{
  "experts_per_token": 2,
  "d_shared_expert": 320,
  "moe_layers": [0, 1, 2, 3, 4, 5, 6, 7, 8, 9, 10, 11, 12, 13],
  "n_kv_head": 16,
  "init_std_down": 0.0,
  "lr": 0.00599,
  "lr_mult_down": 0.7,
  "train_tokens": 651400000,
  "steps": 4970
}
Below are experts of layer 10 (counted from 0) of a mixture-of-experts language model. Rows are named router (the router's row for the expert), gate (a neuron's input weights, with its number), up (a neuron's input weights, with its number) and show model dimensions 320-383. Each number is 128 + 32 x the weight over its row's rms, rounded and kept within 0 to 255. Numbers have three digits each.
Before each expert's rows: a language model's description of what the expert responds to. This comes from a sample of Wikipedia text that the model never trained on.

# expert 22
Short word pieces such as al, h, ar, ol inside rare names and scientific terms, e.g. Quetz-al-coatlus, Mont-cal-m, plus table row ends.
router:133113080158147149083069148176131095105117139159137136092092181111042141166134141128108158098142093089101143099160180134119113074156130114135057091156134142162089137169089105140120099092163083
gate0:199110177112121102127173185218135112120151101173093136155035167111120159119171120140088161117111156105085076165146088194163143137160129090078122117166140162155070147106161104218112114140155170
up0:123143145097130162100134104178163093121221167152080149127108126154162119143162110166108121130112153078065119099073091050137139184129160130133144150155144154155206114147125188139129155179147110
gate1:136137102100097125089099147092101170115162169144155137086133169168151109146107112133146038151134131143212162094125148090144116109113159171240117129117145157189117102173207122164133090122099152
up1:171114149165129122136067138129159097160121080116062078160166168152120130045127125129128131180176130150141150145186095086130162191120112077118135118172151122128114101118117139135128157176120103
gate2:143114104118171180127145192147131074085150127149179150105125116126094118135113135108137169131125205109131162200150140122109129084133102118085162100176140119120120176162179150144096154161135123
up2:122127127151141099128155132197149185148124145150145150100142117088150133137149113068168113157110159128093118221183071182181153139117140103147167121129074095152105115187165156132124131108083108
gate3:092157145124156103126116131132126103151170167080184097135146071125131075143180122131133113091170083135149129103138181136077109131078135081186156106063148169085210128191058139175170068149160097
up3:164034127100107145141130113148110159128131170082178133165103136106171128130083117084047141089123110087179110144113103146160204076129141113152106133236140129082120132097136095085078121144049128
gate4:082081140138161076163190164126202047191117136143146152128093083126105160123134163125071144123146160156184132115190115084150135133112134094162116135185111137133134080101030124114131208121051179
up4:118160148118073097093106160072153159145085153168129128137147121137161179068070104193122073085165136148177165118127129164152133108176085184083142170171158138109094117113128084121095133157134114
gate5:094084161094089130164141135153113113087133103145121103156199145031108145164187136141144112150071096136171074161123122151138183072139092064127083125192092150108107125155122147180146105123132113
up5:188192113108093100143145108118136091110141098174138181181115116127104135106172134133076156104159153137104092088134064161088126118129148156102099214124094087169112131141088144155143125118160132
gate6:099142073117115155165118078145122188097144101142188128071175105117134174086086179156127180122105128121186143086096092109092143144092139162114147065148130112119164151139162106173135185140153086
up6:089154117122100146110124139088149158133090106119099149140130141090161124163126172127107191097104151142143132145113101142192126132145106142086085153175145088081139151087208128112150045144119091
gate7:094146067138125130168139134140164109139123109108130178130098166126122129136077062128059116073234141143113121151102182151124170095135107104159115153110080128115083133133121090101164120188112198
up7:117048118101126124124137072102103108119162082100179106136154151102183112094079210111044128128135150112170178157140181142162118090154081090135157164152181163132134094141149132186131105142120075
gate8:135177118107128125149083119192123083085146048091148113131122125121104089208155118187122168116101079106103195102118178145122144076110068099097105131124100123142115185119167127117140077097088139
up8:128111134176102166119110120106098152104117152069151129104106116128129096104134139138088162135086144094163117116132155110119121131176123092149069090188119142157120115091149132159108087124132147
gate9:162106157089085141140099062150155163153107134157143171109160101044118194131184168126098096132122142148069126141079142150131116052185139150128109123127091126059116162072104105112105096171084096
up9:193062149186134159138163110126068055098085143116147149161127124121102176149163191138090148116138185166128137120186149119196145158135150182140078164088119105115150170099111089105124083093089154
gate10:145124114153146162193120158081107171131143165103129155162178184128118080138165115133122135059143109090107073130185183137068083099099179117171104080123119087137144157164113131061107163105213112
up10:094169132108165128143104114210171148152134121080112110079124089160106115100203136141105096149114080115130122107119094156126121175123105156147117154123093181147162093160094140147133147155135137
gate11:120115204174107132137111093124098124117098182151090115127137158091170115184145168141066133080167122125090083150131156097191147125174134115139111098087144180191136145128096142198206120151079175
up11:170142178117129097132135117115145125085132144096094134152114137138163167078147080194097146130139154108135182186135116138171164143112174094097142123129167125148105157158074092150070128149187102
gate12:186161115207152161204167103096152120149117148119108090114157196122061067136075130121134184064106159168138122134128168124141144169127105108124128064107161127048125197098119073204089089140128159
up12:126165177138152170172178122111144123087105117097139179108112113077117165128177126212078122142119097111071097078133101081122068165146154125165116125100110094156143093096155141146141130095138109
gate13:132094141129125112161168145164161135145170098112076255080136111128107191111143150144123203176085149179069062087080169121116119161141134126120130132149104120129214129125151169125170154076152096
up13:075086191124090169151105138162151165098071140139122134114154147112120079128109146041160117136135172142141103161125125139160091127140109099130122121134118092124120103094130121131148162123095101
gate14:215170138109127091159112099151073074129131130120115148102160130123054136149138115152131105132173113125202191140183131136111125075130147097161104130146092100203065116188211145122079138117121123
up14:164120172113107098118117094153098089090123137133113154170136073069154103117150135134115167156106083117106142148145093100133083109157136128156123140139156077110157201134121156093091117136161196
gate15:095145155080102149145130152121146089083085188158119087073137098155111098148110114149088136100137129100123166075130191125092116160117100095143101108103108092153141096129140223156123070173120110
up15:093136135099097181214123176111144138134140147129093105092094171053108158118152132090069130166112118097094090138174165090145111100095162118138166083077176108149177141159236097103066139102100189
gate16:068151145090089179110113228136093135088118119112140097171119171174075169186146147118093087066189139137162178100153118124161155112116200094179114148199115121143135160127140138173119151153087133
up16:082082213181186185157183118097148146114145163140150143135117117116103154149098127112061172105121103154136159136114102166092128173124063090163180141095142106133098094104134177123124147129153095
gate17:189082181141097146128143163178132121059156132120101168105073125133100141090048088113138140136134140129130146115173112178083110116104175153126113090178154160091093113170107112149147169149143145
up17:198092159102128132152147107171138119143140145139144075091215141115124103122140108086154092161154109098169113144119089103145161071095153171092145131090128089130110108103133166154086215120159166
gate18:095128120153112116082110127105161134169114168146104166068106129147171095147120142081130091122127066158144138151100128145139110065130173102112081103132133158128136131110131109125078158095103095
up18:168145158108120150162131146142120136088142081127130121123172145093113113166157175134113083108097165140130100148129150116153124177082165164193163102119110088179135095149142126157139126157130061
gate19:159108134120151105112099133178161130105112113129200136109107151122123064117069094100147197111089096169117105183114177123158100125115156060167067115133106087097136137124092110128168140131149141
up19:151101159104057104106146147159173113162167164134119153141144083150095173157068169114203113149193114110133165115148137084090116145216116132069126118105151133030099166137133132154125100165148086
gate20:074120087156117125094120168121177117145138149188144173115090174070101130155115142125162172096130083129098153117088116156087229089135117126142081144146174112144116131146114160124161143101123097
up20:137124090113137130154143025083100113136156091150153125105049170142132193139158155140114182144126138086094172174137150172129107161111147157145099128102173148148143184117138167129116099121143105
gate21:112119135127107138166129136120057180116166087100127127103114121139118155120149146114158062131074110097181151081098172112111086084157086103099099117084125097115096148201108109164099108042067091
up21:174149102131100158128118060132178155121123184200142166087146094149175186160099166189141086148109072178147123146095132149111077113130176098153121151139074109136187097213091095082092081125182088
gate22:189090097129139168167171155122094137092146064136074113057136136099130105155096094112120136126109167103134119075169181094100135105096145128118169063111100132158099125141091129170129148169150110
up22:051115185129190084163130073084110150180132171123108124133130146159104151081120119130119146139150122119202108219141077120095028141095079130151126159134103159132163139109119134152154094193089124
gate23:168151097111166182109130149101150130165147119131133152127143136130075096123177071117124068135142113102114123150143161185124096108141160162130145129117143152188120180072145104135064124091100136
up23:126207139153181162172111117174116146094061166126143112113164150148130124115119094105146140119138099160182174080135173143125173128107116108145200063161079127087116130171122121168135083167094122
gate24:138111124152084115130120091109116138161129066143161082140092117124162158090183170147077131073123085142127121120136187089123156201140122122070114139060117153102120144117143133146145115138093097
up24:145165116109156117186139184105133094128133097087148168161100133114114100143134147137148113147103177115109143085195107091099157118120097130192128127149087115142169072093093202071108195185173159
gate25:182162112176108124113145059126208141083103180131170183143134088102129054185151087098121159115165097103160093147167159082153152114135142126155118118163114117111163147134092154128075156073125157
up25:153102134166147143139104121132098144138107071077156158132142148066070086162101130115075105084096129138081154187164126172096112132129125085170150157139189153098127124125106086113066143131064128
gate26:130148110173109177138094190140111099164122120162162107092117091146171157163115120114149164092162090124151170179183125159102099154173151129034127097142106132101163122126182166130116180097156064
up26:117125117146157152139126157088178159156139138091129118138143126232121151126143176158133062153091123151129099124177137147220107210113152157182125157183154125102120151134127095124068083087155135
gate27:132084106134093121121098144081153054175118116122099117117112112105137106144137138144120101108110081118118140106109142169102140072136171137143076076103081097102128142083134165155141122060131108
up27:127157182133143128050163191173146154105151139135176135154125174105129140129139110115131140150160160157092091191110103119165197170129076112107126149115061118164090167118134132093142155152114160
gate28:105136137119075190172155180139142089162115121092123119081120099157098153198176145151126174142120058177183144118117167116119177099089120178163143077110105116142120111088143075126117141086160154
up28:090167099139105130102143087143205188088093119118095125176137022167085176113095142171137132162106078105150099146096071078093197128088139101179133077149113091193091126132105169129108138230131144
gate29:180135185120126131143151166129160166148086157096146123113049151097124160131203107156079177149137107122059117148169140123143104161105133180173081154179135145142093161160158106097115132103172134
up29:094140053149109096115201119162121134127108208129150163114089145099094166082123123111133128129111144151129126115110179199192123157120198078115144102162141141126123187174105128162127135078111109
gate30:127166100123122138105060137134197079146102145088103171121153139160148128090175104129115160110124149142034137139133118126130107114166138142115103086152151184073171172120138111094208152142115212
up30:092127156134093093161166113142154140050231142131117089117132187172109114106154093133117154132062221131155124140096141107137133209124059145137103120083129081116138105159101212069099113142177085
gate31:106146139181104169115083129142113145083113161114142130134088135131155144156126137098120146124194167178147111088143122169109088135190152086148119138107058142153070115120111084117090149073115142
up31:161196095081138089117133116132159166151200133130152170102155095128094127173111118110109134122108099102082147115115135101140110140203168142084118110122171139094103098151126161114101142200126142
gate32:148153129104120060175107184123159124181157149138136094070150096127157096164097127077116147179123103084082151133075127136134109140136127126153069142084148095119129054158088139110084089081159141
up32:101145056107126149074149187197097130152126095086116117091121101103165115165097098104145181115125121123190100111121156126091187138101160165106075043130125126120132067123137048101109130139123144

# expert 25
First two digits of years (19, 20, 18) in dates and ranges, plus leading digits after decimal points in coordinates.
router:170171141090097090141104208104143097130178159097149104112142163109102133142093154052137154140184072127104119137158171165129089120161206072133177127111143049164106105169101118136131133130167117
gate0:154159106120163127127092134068165209110161086161088159136115117148098105161177181132111074124089127191130153154154136187131129084105174084135166139158161112108142126114172134139152153148143160
up0:134125077118144108139145100200061106048163158138139195108180151135097133164151127177078123129116125132134102145101143084153126124092151142097090136087179148144170136132082126119049154160088140
gate1:083135102094155102103113121137130117175138143118087159175186122153140109082137107094116165126189112130139166169146112157122107138083076108122130130085093047156126093142087129157165157180148112
up1:090195153110007081138178148069192120111109116143123172188177138117100096117129176089141104082145124168136105146129171168084049129186173102093151108106122155139072106131110125092074145149115100
gate2:076184129144085094166123160119094137119146130137088092148114133150079105171082138218136155138176092167166129129100068178113113135177182136152134096171164125129099141070162125176130140113184179
up2:090152116143113078163138131076143091122130121139134104114131096100153164137134118084138142069197099181173090152158138197085132176162077097145087090129131171121115100092171169181214065149172173
gate3:133165173121133144168106144163104123116095156115152098119103136163092113143118131112135143166096123145133117134162168107125146125112072145164050175135217134093159116169117116121113125128059079
up3:128091147033124157099204115103084195113061083152131161072141113167167087132161069118129164156127157138116121115135105116101143104133091122121095143161150083113106161148105101186096150097162082
gate4:090166129085155083135100157163138135155095105102146166102152091114128062166133149160124104130119131179088128144064103156105144156130111069095103142078154064125044126140141156117106132159143103
up4:150091149111150138138163117146114103129121079095158115147117164166119084151136068091138106097138129116103141144108089082102089167167098149143109127151122138130098163147127122200107152186122170
gate5:123079136085084176110154151105124125161113111158124116119131019109110116196131069108110105111039100099115160112136120126098121227157107137152096156124109138109106102151143079170107109101098105
up5:060107139113166149104138138094113164118108156077124154142109108093147144077148179153110134129090112058154140120156098216155139110148105058093137104148163160117125060187155143096131130100103089
gate6:095192130106123100170173084150161125155119102155125133153141102094097145157127156157118091137223178166168154189165171097154076142165123118173139112137121141142108126093125105146097168123145151
up6:126123113147118158092151076152109125134134160167081140155176105114074121099092123175124176050133092152142163179163133166125133106126109138133144084092118077171082085135169114145117058111192097
gate7:168081069130071176115137141135077116104123162162109160070152067175121120105128170089128128083129087057174052134095157102083217084069152128166140154132149152146108123117139151118151112125150108
up7:124146151129083125151134194175145138156156134093119148147187140139110118071152132085139144116175142141130187178229106115075124127197168133061154113105127112131138089090162075083082099138151172
gate8:128140094168139057164104132103178160152133147153136148147117094097160142114135152124147176158173163124192087130151164156189114141083092096117173107162105138074123124163081111118114151108094169
up8:118092101165145156124119085156168148081136111161151185151101138102130109203125148114121152130149092161086156130103156140117093063135096122135134131131127208167164136131190102099117122077117132
gate9:142139117109184157101146108129105107154120115183132127196127113101108146133110121182160137094112148121193114117165080150175088148100120135175076083117085137156100107120190082141130122181210111
up9:094099181137113144158082085134128148168127131187153139139132075110161136085101149128108112123134141123120128116135140162138166162181050100120155061065166164097119130142111104098157163104096090
gate10:114042119149148169130152120159111093136114110119088168144188188047087148152128170138122145130177170126135110110124100129099085150136107092144136127087127143111106117070123117195068126143120141
up10:120121167145091130139106203151064169173096067126090093097139131116146149144112185177136170164081178143072156141139059152138173095125088126088122117171130069093085114103086122129149193102107161
gate11:094072109151121167092126131146120124154182106168126091128172149174139123151137162108179116109101174166104168139175164115139135135143086076143145093097083137139108167163093134163121173149080121
up11:151129118061205164160081077202099136109198173078109092127116140090140154098165134078159106113130109124137124109085118085156159128152135155109149136146150145118123131168135180124140137062101146
gate12:148109114128151201096144173167105114086094157209211149079118162094127091117131092126107124150092105133109156090119183100175122137087156154183140140127132152102086132193126154133116126170101103
up12:100112119164146156104135150166114088153158200176095174156090131093085164120147151147170092099091088092124116124126113057155188123114153139124186071176150095158175144089127182069150153158143153
gate13:161123113124137121072163122145161121129146146092124156122127138126161124157159113078128114158109145105141169116135111083148148060101139144104142108096196155104152134075117172115143157131121098
up13:093168116142140124123085119109137165107095075121139115149076135160103122136077116119094095169134163095153127145053113139136174124184108139080120081145148049137128145102149104060102198092125135
gate14:095125136126150155121085165170114076092095090125074165091168165116067130086097106095147173133147132152188155130124022139143106074177140100120111124101132078123114090135185145140148116086145082
up14:172046093180162114074158157146156151087122097138172128113185163071088116147124141162135155079135194147152110101087069158100178120142122154139125175103128149095157187147144143128105135152115138
gate15:109070146142060135118175156116179112162142093081096157145125157080094154173125113152075162126151125158115135105114113118128153120101123112047145145113157119073111120169159150141107084130108127
up15:186129108120171042173152113102035128144123145114121123143095168106100175136078140153136123144135122175108164119178106148116089108124129165097144139141098124195172077145118113066148129118110136
gate16:099112113079116132161110158101108133157099138075142133102142171084122122107157094163117062124129138119176121144141108177092101131129146152100103163074170171109105160104122193127149118115098109
up16:079202095124115081087133135192055127116110141098120082112083127157121160127162110188145211086129083129127161135136076117158130136070105156165155153139161084124067089084120210152142113144138177
gate17:193093101118123162164098126124118081105155182176193137062142070196140091162124102117082119191188078158091121209168115100118082150131155140079101081128136097117146131121144154078068112116100098
up17:125091152163149138174109117140155083084147107167188053108139090156090145128100122113132147123165144125130096181168126093118121161067099148116164120136087143117102122121151104074130123144114110
gate18:106138146179173088106162126153128122071123134062106084156137134100145064095141130051122083107124168089129096152081152128143154152085142138148122150109093131110131110152121067163149132125122071
up18:115114088156129171105132129168183122122111142142124090083180151120078083142152128111178196160101132122152134099156168153184113124110188101081160138135120217177085165116171130134155126114121071
gate19:154125147121141135137097101217189112124162162141111112147158108131140122123136128100163140172110104108076044145164156151138153180135119121148141084159119128128072101088112144075126109111101103
up19:131129092111068079105147190126070142182130107141113163146099088127126134151079122091078104168161137112132072068085105132104162086124128105096138095139064140168123064134102143121151139117121128
gate20:179132116163188133126135147161103144122074141155173127134128125110106055137103087175132140133156114102147143140135181121147192104122107118079124116099107068120143161159107115102063160122115113
up20:123146136150119170147107095163199121124161099170145119131168112132160119157108086077109152126180169098155104155120145069140100136139089130191121136113152096117117180169081128133177133117142122
gate21:157087160100144129099114106182077137149185158105125143094138162113117067134208153102092117169112137143155121093111171127149147085143099100094146134135171173127099145166122159164123091172095105
up21:145111130107113099132134143100123081184152147158031141105120134060166117139151120146101179137060209165129128126094176145134153098129129110085115116110052108140155115154137176118120104115111107
gate22:143132128138153080118132196169077139122146140112132164142116124107158148138114132185145149181185086184134098101109115143153119093097102065118120095105040156145080128142149151138132119128123157
up22:124080151106092143161125159093078125089111084078136116176092230161165118124139095065111132185136136204154071141123162162121133112127126135107146087146154141121144114113193112151132104114138152
gate23:133086118102101071107173103195092063125163129111075172086120155132092175158101173146100122143143133126101149146111143133154151148104106118153090104097151113147120115062094075059108119154152166
up23:081135168095108129142172078114139142076114160100123119103157095110109135098185143058128095121096114137208059174171095141128121156092133111158116159139129154074114153139109171152141143198163140
gate24:094097089105106145084139126133110148132109164066112103114199154134206122142179108089152145166087137152120145156164133081121122112119179182147120182104163088153095132123134073145135168149083128
up24:135169093167066096118163115101125135102219090090102112153120123128085144151095081093111119089112115117039166086133145156126168135109132162191105104156124195150129095159145112126179069108120071
gate25:107122118098085137133136202113159167090166113043078141137157117170157162122117138161141128165136136134050143066183144126081074141147126139123131076128119136124153105105179103161109099111143168
up25:205084101134094112105159133172124105065164111102107153080105147183138156100146098109108149073092163150102159120120185128115120158091187165124118174110107036144097104136153121155132095185101133
gate26:121128120151144066130159210103141147105064139108119137179141172164113188145130105125107144133151101154104153119083146171118117184130147174067104138056182118114104120143113154172091159112109101
up26:088101095121134087166146121156084154133160159106137085090133181147151191079111118081149134146069074076138145136130123106139153131090123176135132086161063121091127065083128137077076071119141107
gate27:135068144148130067091128084107122113114113101130112130097198117098146121160242074121154138113145134166110141139134164144109121148147118095125177177087099137120081147142141189142082106118081135
up27:101097181123105136108105115112151099132113115131113113133089087113110136146161155143089073128102141079111132104123174141172171161155119163175165119140094160168123070161083104140108133115116132
gate28:151154124092069118139143184083168148146142155172147119117136118098180080133155132155128104200146120114140096100116120106124150156147186132100150136142122138138117186166145133093117150112115072
up28:154167083136192182132188130168117168076130117123123121164127143067075143125119182139124073115109096123215096115122134202149162122135139125135182065140110163061109134124126194123150106110093134
gate29:086134097100091173155111154165076080160125139165142129152141094101095148094122154095157082128099156109158135166119146161128155201116099083147089100163111137169078073162126107122127131103097095
up29:213081070150140115055166121162151143170113112167133100107067095102106094139119120125149197109133067147145154113114152108133132124081056138144124123088149139132173134132098103099123083129095125
gate30:136205114119128125160108039110117125198149111182101110140105146089109083165090137198124133147112121162105124147149192170105145187126125125126158120073161127132089159150151104099130088163104094
up30:099175107168194096174135115116119090164128101105185162114095092101094131148167133121148126102095150182096139145128130071132178107140151147111084139147157155115129128161152125068159049080154179
gate31:156145072119134092137133145109134111154149135103101135122077073117118079145153062134121122185125121142115098128177132165142184164137170122133091188141101115144058101142074116142114123097130137
up31:129132070084211157148174092129154149123122106056071104145080156124053121138146131128118117119162103091088131167165165168173134173148067136119132096184114121082090193056135119154081134162153201
gate32:121132130123129181158128112147122205150103148096163135181136127117125181095111124118076168119107125120058079089171099181136074144210156091154219104130141152111145135079119133134108086139112130
up32:118110157158139186113147096178134094193117141184147133085161166101069134156177053145095124176091101167140092103191129128148162120145118073166058147130146123087104117079109173137109140075130099

# expert 61
Last two digits of years after 19 or 20, such as 2014, 1968; also However, Meanwhile, century, ago.
router:134098087122037148117127153183139141083167178135149106125038165126075164142097137148143123095129113088137097130126147139113053104123150144190082086096136131115119175202150126123099144084089095
gate0:165146134132135163099060098089089129133149131120142104145172142076148155108137144177100142142120121093120119126220180122117158132079120149096087150110108099099072174176104117121107137078110167
up0:135096177188096177118151159116142126158148132075053120105111090092100171185124081156160127079103137145118104164129135166061061095142123180138089103163136139131098099170141087117107155086174080
gate1:105131184127092150083133116174100152087125098102176159152052165167170090156203126107152120111115131144154113141134086162145102050123126084122035138202136154135109216127156169118160124063097153
up1:138172130145177117144115075174131145130083123126098157092123109175081110136201155115074133129115142114149149091143112091133078176171093116138200085088188100125155082137063129134168174139101161
gate2:127102106153086139089106118128119083134053154137100147078095094095090140129121074107118087099170138122214184160070087137142139087149194156111070097091164151187137240139142128108125096149037094
up2:110166138132119154153162144108135110127181144089174092197172111077181154117152093112084102129137135149038098132163153169143141125126071156152120116147088097108148108142148066168199105154132147
gate3:160154139170059136146160129089079162121109155150086139145170146162107142156140135129077157110132193121101155148166133090133120069133122142184113180133142170155107152106106146147133099126166198
up3:172112102151117098109086152166128131133167107185119076164071109067144130146131125182138197125182143123164151166171139149167098109159120123120118130150077123126101169134128169104122173097053105
gate4:145134121101157085116155124160162164137164149126106170143118159144094193152178098147221130059132131157147118148088181114118141152112124163130151122107196100180117189111068142127083164132123127
up4:154122129086123142121106115135128174088099121119150131077094099152109103125069091076101179128172159074099130147122166064122132150114145124075105202082162098127122141098056124117083158057128129
gate5:083077134127114098102099118160179135186154157094160084073087064089086117154108120104115186103112096087140084100158098113153141163097113084086146082203049105102171114105157109107147083069109102
up5:117128145100150100141091139112132104138134122077149107103144118121112136176145116114177149110147160085159131148191111171142180104079087138083157083198131139195189138113088151019145124125111161
gate6:178126141124113111110131139097192098110162176152135057102090136140167141146133175060140138116096132116195154173164133111105119105137149177109147170169111110080172161085117107093185072115138166
up6:130185083105169150111177146154187085148125109135178142157065096138079085079142172125202154079207051090155125097123119124152077158090169078134097068172120113103066162182107082064146085087081159
gate7:099145120109080131140143212148113108135138163121166116109118053168115147118119203123158093171129161144104136224100099118059118163094153163109119159212146145100149157094130116100113166081155165
up7:193079102102145080184131064130096138048138157199100157152124148084050127109081087185071182171105176142152173166154173131055164160096126163171145170108111132143127114150109173090186117113126085
gate8:117137134151166103105190132138168179186112086139118128157128163045128166168140161085102181131171088118142138122168183165131086131056160133143133144086117205085103128179108081124021202156125143
up8:082140106198133115117130200096108133140119162101106110142132137121145149126120110095175179071117131135134142119097099166159113090189126145163135119121104110080167112116124114126168124128125137
gate9:182118190129122180085177147076120155157180110096127091057076144122146148143097151136147061130090185155100072078089133097116104133135217159089100172126120152143147168114166104226076154114174171
up9:169161101082096155105159196051110148105086079145093113113118091163172160110178076143073156150135131132168099130147119125132101127114114088103138103151121059164136152085152073085089169143166126
gate10:101118124056111109091130109082145198116127063135184121129152094116120090081113173114103154127127133143092128117092169141132160123169205131128131123120172187152112104214114071154124118084163159
up10:104162118064158183157131104111120112128220130168183118166128100132162111163179130130075186119113113144120154165143107158159119106160113111055099136158151143118133103172082186129172185098141147
gate11:153110066134176167091144115125122113088174093162126207133110130134173119142138102141112144114142186124104119138100106091145120145126108123124139120025088147132157178127112120161147157127034151
up11:147175102183095125124109081145136121084119075112167059215111125119170065098097111184109172151191093141104110179092062177093085069161135143135072081165130103070134115104097079129149127123107097
gate12:109091155114080147068095124121111097106131126080178168077144134082071154138165135139129111137096108157157206100139089155151083155169158169203145100143177088127139111149096151185165091087106159
up12:172119140107124091124111183147060140124108166182097137081098132185119181127119056129116114149175162131152166109140128111087183155149122145156108141126162146063089106144136127076106172097097176
gate13:160152115094106155172150089125121132093144155102155145184156114064128127139135059160122158109148097170104159124160097123108123172129110145178036103094087145200116162134108138164120098120116137
up13:181098173109067134137108164125106112120198125131132132090160135082187146097126135101136133135143151075102114133183159156135102114094113128029094084210107152136160163117093206141077151125120111
gate14:088126109192118146137136085107085084186119094160172147160171142131142179163139152158038108116140131165160110118103115165152143079158154145133114093148141154117088127141174093126112130120136133
up14:108094122042175078136118186144104152102109132160166185148116110092147135141138149131099131068172107116176104078144160095101132133124136093111210138126151086111147071183099146174094069158109132
gate15:186112119150135152115129153116145183145184110130176130097133157053089113198169095197191163141084124113176155160115098108143106108104104126098170098164176143079165131189145157082099140154124141
up15:107126115160144112088105116194149088149172123076126092133112122100121146123155073148169123125149154114071146157144090139134119083137126097074124103145107193164075091107154102155168103130133131
gate16:097210109090111096155119129165121183149100121118120119099115170121120157095053104109115139083159159158103126122179148128135126128119128147160161142130166192128107183170131116097131150153182143
up16:110153122159104099184123122047174065154136136086124084109079105102162123102147142143164156109085104110075156106178153145141143146147098144110137113105122109135166132121132105137156099192129109
gate17:155140171165127171140107144100101159141103187142087078099110116181089163145129125124131124086120133142109154106128076117133098122095154140149090060060160131185178124139129136114175119068158126
up17:110168149148127079164110131133147115105110143104141107086128139168090096104127156125062152126111154090162063085175138123115096154125175134127173140058089128117080105069127116123111124098089181
gate18:179139157144152074106158102170133159147079180144119161091170108132135178078160067161113105142149105071084126161149094090087150187121112153103171088085146101166153072145158084212054199135143122
up18:114130079124132131156152090128128095104148130096136091177160161120141167177198095091160113140109047066118156162108116140124069120142107109172137123169089156125157108110122093196145128144103135
gate19:159138064118101112117162152138114096150135174156098145132150146192102089176084081161108073061136116089112138179114082116109104133114110143155077137110098132073130089169073159139125125150144111
up19:120126171117143113128151110070118132170164083117155081165172176117129126148089105062163082134187185161141147189125094172152065122135085130071133150112115120128043157133150125135138065115087069
gate20:125144128140121168150171063158106210137143147140111113172104172115126113103122134126147144116109115108076165158126139108086085125137179101154157110116148072161126156150138141180086143117095076
up20:214119091103197134161152104097136103135104123104174126143132115121144091148141145152200109122131130129132101124104132119168098180136121155088101158146144081126106128180119129159115130105127133
gate21:141116126122156144097177173217150154157101145141088157167164183154147136137133158166107160141098123145138126166135131139120140178129126181123147073174132086128118161101140131105108079124079112
up21:122178116181092131102117132109118126139129150075127132183069077110083133115109113122126145136129134116108150121111081150094071095080099167090126111166082090130155082132149088107075123098131165
gate22:163153100170056083169077161155141132120117092095080112184152155121054137173104163103171187073130076141177159101129159176147136139151095156142093144134160137156128110108139129139073149103116131
up22:114052073067088136105114146155106046153195125112103067133120094157140106118133117144117123143156129119088105154149189163137113142095114127108097099090123088139123125096157122134126131108163135
gate23:149157143181130155175109152095115166071142157101136153136126181102143134146082105111103149107094123134100143165107134111196140112120167133125152143091118076132142084102078163136157166145141153
up23:151151088143151109178203168152121111117088125147110115127091105126227159093150115143163159176154109097169112117147159147143146144098131099111178123148095108150156133166113164170107081150094100
gate24:091107175152089132110133079102158083156152160124157125090126097138104127176129165132116176112119151098121096111127132129087112066144110111132082076142112121191174095148137103127158173164030140
up24:191093138179108130094126094085081089139183146133133121104127159155129119152168162108110070095061100119130122124125171085133116100155176132063091110088187112118102120165133143152187150138166098
gate25:093102167139123129069183145122150158117141134144159119076117160082127041145160083097058099103134136140170142137100155149119143135103094101198114104138088138191124161080123103142081168135111118
up25:179107099184156100162116067131129160128126140087102076122076120118113141120192107097162092094124086117123121173120194100136086195139106092132159122147185105104198151138138137166093112150119100
gate26:121098126086110081113111176061136114126165140145178144120105097081091072167126199137109154098148166131121114165097129094161117153190088196205174160166137066135167128122189134149184158152135072
up26:116167117157107098098147098074143157143107193112129130133130155100169119124125077141110086120146118089133182166097086147141143118124110113158155134142074117130112159079146144097095081161160152
gate27:103113135122097150146166157172137115079151133143175122137056106118137166123122167180101075105139131139149147123120117108108104129123173082164152099132162128118080122170125151129118121101117106
up27:145107128181127139126093105113121146107166154149106123135134183133122156085139071152116092131132123107155115077147101130117154170093196092134092113103076124114067134083106098088103122101166128
gate28:111158076202056101104151148090103166164117117118137109106133141129168116139131101147093116150115121110096160109098134111067141108126134080161073125114176114151110133128117150095129131121095108
up28:136177128148147136074126119117096109118208071121127096107155124180139111089071090153141099116186147150127115138070105108086134134167120150094105099153122110104127149140127106146109111115137144
gate29:162109119142128155077100078154091162119130183127164137049123099122108123148117163103119135183130130110068128087113120116081154142144107128100074089121153160093178105087144141174087143126117116
up29:090057115133157136129149087151157161159131106110149146179146172129138109120145128136143102207162131128137142151123106100108087097008164125075112109101125144181122161163118105147124116106149167
gate30:138135131148129123146081139113117108123096196129150107152133093111089101139179122157131144129163146125124113138119086153120099181078133162088106158144107086144135169137114123082149068106176137
up30:161095140061130159147085114066155103175137182121185181088114148100098159080066117132103183163193164174096096123114079089176087188124190120125110129189120152100075105127123072129130122086213098
gate31:155148187111166126168161187132139138150170137132130213076137135209113147123133111116130145069127155105120124164136189118178100097115130088124144098137179133134112126120147147136076141123136145
up31:112157186144182125140151138100113095101159147079156189168171082127137103086102148118159135160187118209110099149152132114120128134151115125094144124108136141133103071130150109111109081137171153
gate32:128149099093110117129090158100106156118118176133149128071116095152128140169094158140160116076057099107140133155147129137096154164106142126082123073109167117134146134089195094113107113080136104
up32:133096081163132121075167109127066172194170109178112147194178155173115120172127150137144140161105190154096119146148115174119158130106102147203123084118085106116138109154184150111150155115134126